{
  "n_experts": 64,
  "experts_per_token": 6,
  "d_expert": 32,
  "d_shared_expert": 64,
  "norm_eps": 1e-05
}
Below are experts of layer 10 (counted from 0) of a mixture-of-experts language model. Rows are named router (the router's row for the expert) and show model dimensions 192-287. Each number is 500 + 50 x the weight over its row's rms, rounded and kept within 0 to 999. Numbers have three digits each.
Before each expert's rows: "gets" lists some tokens that make up at least twice as much of what it gets as of all text. This comes from a sample of Wikipedia text that the model never trained on. Tokens count by the router's weight.

# expert 13
gets: "ed ", "in ", "ing ", "of ", "on ", "over "
router:527517471479454435456501573459585478537516522489576464447446566444469513588546522455599384408566439544484495481480532525471477574532493511494525575518435391592568441481467542581504592466471546450436434517433555482523540473505526495468470525509518496480412519516448517467518393549431455490

# expert 36
gets: ".", "1", "2", "0", "3", "4"
router:502499513472499484510460492604503501553561458529512474452473516528522367516509513467592506459519448556442486419543506553482470439496507459407463457563442501574531455449572646512362516451539556521450522598449585499518579457485539408445443564507516516503446449645573511494443461537461497573

# expert 30
gets: ",", "|", ")", "2", "0", "."
router:526582507526505528451440495540501412486576495470532532485552505508531468449448586418570521500480417564411407375471508525458501484562493485511452529553454462620527451531524523479378519552475545486530464570440520494537492479466526461431451499535499517579400494573527472499485464489513472621

# expert 9
gets: "and ", ", ", "of ", "to ", "from ", "or "
router:572555487503492420481465615483527469477544444456502465381467628465457466518561567393518419380576437495476521446511543570472461582514550445416439521481448415509471459517486535528421578510449495525524515504464584434575504500580533550493488543484485473461419423533481551480543349543500464553

# expert 3
gets: "the ", "of ", "in ", "for ", "The ", "s "
router:500552541518445521443529520560543532508456438539471408450465606407473476640539504487580481403529511521499509478512456557531482600570466528484472520515489449519472414459449539552474532522470634466501457485443578462514555381537534535458500500477478579420496443472508521434496370563516446518

# expert 22
gets: "\n", "| ", "\n\n", "- ", ". ", "=="
router:523532476502442446470496491550516454483475376487534507497493564495519384487525553481607469462496379497519389486505495501440419501526489443481439528521506449532471412540440618480331489589450568496488410588538611480483453442514628449423507619484495601478491463599490505509457519523434485489

# expert 61
gets: "in ", "of ", "the ", "(", "\n\n", "In "
router:538548508492490499439439618617500521511500386418523475458505615461418465625578539470542489470537439564434517478486540511455397558552455497444527529524559507519522455494503521531386472556489560448476457542462536539516554476547493548533453482574545655400479477469506523452560394555474425525

# expert 55
gets: "s", "es", "er", "ers", "an", "en"
router:550579568533446516502414491555552468562562465502542489491478494464572439450526522417525491441536529487436418504465547531486507523490604525469392544523511502537508466448451544503420520520550596421517393556535500443522491481544569450512520537580548571487491466588460450519517487504476523565

# expert 62
gets: "| ", " ", ".", "1", ":", "2"
router:479586477504484446468500491544558461532507476505509471516442485499565465537511504459585528524504443524451417467492481606492451482543504467429396500543455491525573400512480594475464497501441463497502457608439588471428410439458461491531453498478502575594402472582501540519439462526509489555

# expert 1
gets: ", ", "was ", "is ", ". ", "and ", "as "
router:514528519422496386473471533562549427481491414412527467514426524438563462493528539473515477446544437500510519449479558543394485558545518477440399468539428409543497434522451537513396584641415545494464485494470582507538452503525505491557432539539498529538441475621496498458503441520471488557

# expert 15
gets: "(", "| ", "a ", "the ", "In ", "for "
router:539547516409488409482473610535529487489504427492494520461459541468514431537571630491499511469521468513509510508528517535441434616521471512398388519516514475467474394509467510523420497602403488477520424526414579563539500440491530419490460529527542512443413518515577499484504453489469437535

# expert 41
gets: "| ", "/ ", "(", "on ", "in ", ") "
router:500487537569478486462474557513499548546540522495536501505492563484444414640543523433590462461496459522513506481496488522521396531539505463511559528550564419489505468486583538474467531510428578420496374523540546472463515424579541490437495479554507511511554411549512569450560385591461403531

# expert 20
gets: "C", "A", "'", "S", "B", "N"
router:455573548397436516556487597568587456552497452380540481460381489475504442581531516473540569425551481441475431561560541514447499541575471452385467519531424521482550430415389504570493486532534493422488436540440543543507439443523547453458442506563512590464486555544520444502486464512458503512

# expert 37
gets: "as ", "that ", "to ", "which ", "and ", "who "
router:541472571464447389473520589555498454510485442419498389455455578433486442460560563445560451403602428555488503442477574571481487610531462529436463521536359373572513484490509513549482542574400523472472415489437592475527506528528462523491455545463516525441467449541444520457498391536522408505

# expert 46
gets: ".", ")", "==", "|", "\n", "==="
router:547611533428514528470439466556581450501530444452515463504439438514539434480474514481610507431501428443500451471481512508510516479524562505480484531564395482596449471457517576512441489519526499488496419526518559548503473434460488439457389532570524601481399529623520533477455469505501522514

# expert 14
gets: "201", "200", "202", "199", "198", "0"
router:520539515521501450520460501558519499502485434500518530467463563435542444469447545475633416501511420571451468437489492484450505488538511462506415518632407471564527409419500547506413476488549551471498530546471552560523557472455510465486448526555466553547387577562524449518514458507497516526

# expert 23
gets: "S", "B", "F", "R", "A", "D"
router:490628553499474484471437589498540401556559529452519501459440450501444409593518500436537506400525413381486482465574527511410465564544462414477554542548487472439549458481407556553485479474487498441435483502508564545541512451512567522410494521544561578472542530491508443465505474509485446508

# expert 11
gets: "-", "th ", "first ", "two ", "a ", "1 "
router:572552483524498408428472590470546471515484529552495456449430573488431503591613550464579449405598436521463483463537513600498446516546485418500467538524449429493470443528484553541456528498504497485479442561367595418515438482474510450460505535485555554554381488515517502516482324502484471551

# expert 48
gets: ".", "| ", "(", "−", "+", ","
router:521505485461481440451445615550530481560525475476495534410446552502515424569549543426534421460547448527483466536507538527416510519559497528492524521533445497531508491453553619541420479454391519497545456558509558492536558447544524460470440503551496539495446465503527541493518449557494455535

# expert 60
gets: "1 ", "2 ", "0 ", "5 ", "4 ", "3 "
router:608550551498454438496467530460510472547438531536529490404512478443442394575509557454624458490511430510477474426516556575451537489476427379497534542541505417443572458483461526493428521534551546460451354547472547453515533442526504430485475593477487520505400482548544479488519443485483433528

# expert 40
gets: "a ", "the ", "an ", "his ", "in ", "of "
router:502525507510468464485504566540537513526481462469483500413480582434461426548550557474587419438550434516485466481505540582478447498569484513469502549494451481520507473466487524568482530531418526406456411521496590452517500491555457492419509539505512560472513461518568541450525356497406481537

# expert 26
gets: ", ", "-", "a", "k", "en", "i"
router:599478521485445481499430552539571468484549486491564504499492495450486446495541621465581481446528508543469408478514507520510512604487579456400478503522514483492538501482499508608377507423466580450472510502498529508481472478612556426465492559654506512435508553563554454515467501503515456547

# expert 58
gets: "201", "–", "200", "1", "2", "4"
router:485530475524548472456467529528481534445497375482540494488497547430462451480474608450612463506505466554459502442546518486493490468575514431516388530588412477526521447499496616541416533522558487462427524565418526481527532509494470460509411524527495557544413572551557501499538386521489476581

# expert 59
gets: "de ", "M", "D", "P", "L", "H"
router:547499536461517417487487509514549481460492473486574452439506485457504470542530497481501557467575431463474561527491508571441443530546536504412428519555430477451495473543474506607410531629358565445373533533426502519549435463535470584485488554582531540468445406504514538496499430532485453543

# expert 47
gets: "\n", "- ", "| ", "|", ". ", "\n\n"
router:530516581559517481402526521563530462569501479490521465494441528526520393571548537456620444501495390462455343471458495492501443427548502507455443484525431500495511481506471577483396510542513600501489469522525588524471485422512570471511473571503468542504482433544560546520495459535453439517

# expert 31
gets: "| ", ", ", "and ", "of ", "- ", "; "
router:575529519513506472464454565501469513521479447455522477406433517453476433533533505454569517508525468529501449514454543590463470572539526487465450501593483491506520460496503563525402606590524553485482437538521520511541486465559443533510461587514489561536461433576501521520523451533428410504

# expert 6
gets: "was ", "to ", "is ", "were ", "be ", "had "
router:497498548475455507481488565536511501561544489447533448416442521470493485529563523481592385421580427471494477474498552574438497538514543527414487532492439370600489479522459485528473534605443530488463515551513541422499456524512465498505448559486518484529407522523443535414500407540446455541

# expert 34
gets: "was ", "the ", "is ", "re", "a ", "his "
router:521530477423484437398479588599594429486496517448489491485474564429469463480588534490547459454516486493524482410577560586430427535533564433471454519516388418474500477472462527552450556448408590446459506517447535492517504481560493525475466551485504469494526484512493519457438408500466505557

# expert 53
gets: "ed ", "is ", "was ", "known ", "ated ", "released "
router:513506508496438425384472560542519474527525514521539419458456529492492515523562534464574391469550492450511482454528510481417488595538569468422484541591478432610506452485534598531517555519418606502462523522479480446506502482563524495519478510571492527466459569524498536430536418558418467567

# expert 18
gets: "| ", "°", ": ", "(", "m", "^{"
router:505608432506484475387416483584513480528520474500522611514512509451452414518502517461511525453503367567501484552558481481415395461513507428468504505534523453480495528509521563529473446528418566466407470604500527524529513459501530449464434529567633549493542453514547568464467494508494414493

# expert 39
gets: "- ", "\n\n", ": ", "| ", ". ", "of "
router:561478477490463426471498600566459441510489483469516506470445544477500466543590530418547538502569428521510458449515493514412389503504479464463472518554449545467561460479483606531475575619441526480477477511461593547488487459590439516478493578548466536398502452594480485525369400513427470508

# expert 33
gets: "and ", "to ", ", ", "or ", "-", "& "
router:516509470462508473474449568521462478490507383465488452402492502460517441530596514483552473448517501425457493462488489569511508487578458428505462530538508456458480451514497517524493515618414485453492401509464613464556470528546519439455487560516524480457431465492495497447413392520446425533

# expert 24
gets: "S", "K", "M", ". ", "H", "L"
router:458514568492523474514538545570534446499624464427477488510449496506514470533488522446511549423573354428462493479547545532502419495519533464418420503545397478516542437514415573534447533559538481464383506520442499517528476504517479520518523529526523558465404480574535478513416441508455464511

# expert 28
gets: "\n\n", "| ", ": ", "- ", "\n", "=="
router:463580493481445441497518508552504485525533434446547483518425517495550504555504530426533470511530492524486416501477499507418459572534529417499519489607522517549534449465449579475401530559407550541496425591476535556424502494478569525479456541524500634501470425547486557480505456541397504573

# expert 32
gets: ", ", ") ", "\" ", "), ", ". ", " "
router:568509541514457423513500572488530434535461482443516525477466527476540446507541556377601445514521447502496538444465535500483468530560513402470443488640488446586569431543452555513388572531486573460548417472525533498521507541532537472462520569580488558489433463523547488445541433534441363556

# expert 21
gets: ". ", "\n\n", ", ", "\n", ".", "; "
router:532544500504471400468453527532524421513486495447529453498483514484537456519529509454585457382528401491492456477524532538481496553560504411460442490606441455566577479556466616529358505554473537541517476533511562487492501444554501504508416560542553595453463450633461532515525404519463420529

# expert 38
gets: "the ", "at ", "in ", "September ", "November ", "–"
router:479528524536521461483484573544496553534500381494530457379460540455507459570522530486561473485506436531491501489444505589484456580554478483556544526576444497574516453421550503576423534476444567424514492542507534545452558433522514441464483545552523574484478427471554535491516448556446478465

# expert 5
gets: ", ", "(", "in ", ") ", "), ", "ia "
router:540506566442493424499457510521543523512501426454532508478419553434478412497543579453547469509550494480488489460502486534477476544512545482433486492547447440522547426515459578527403560502529529498510504468496521550535564487581531531545436523475465543465421500564472572452527465537486460499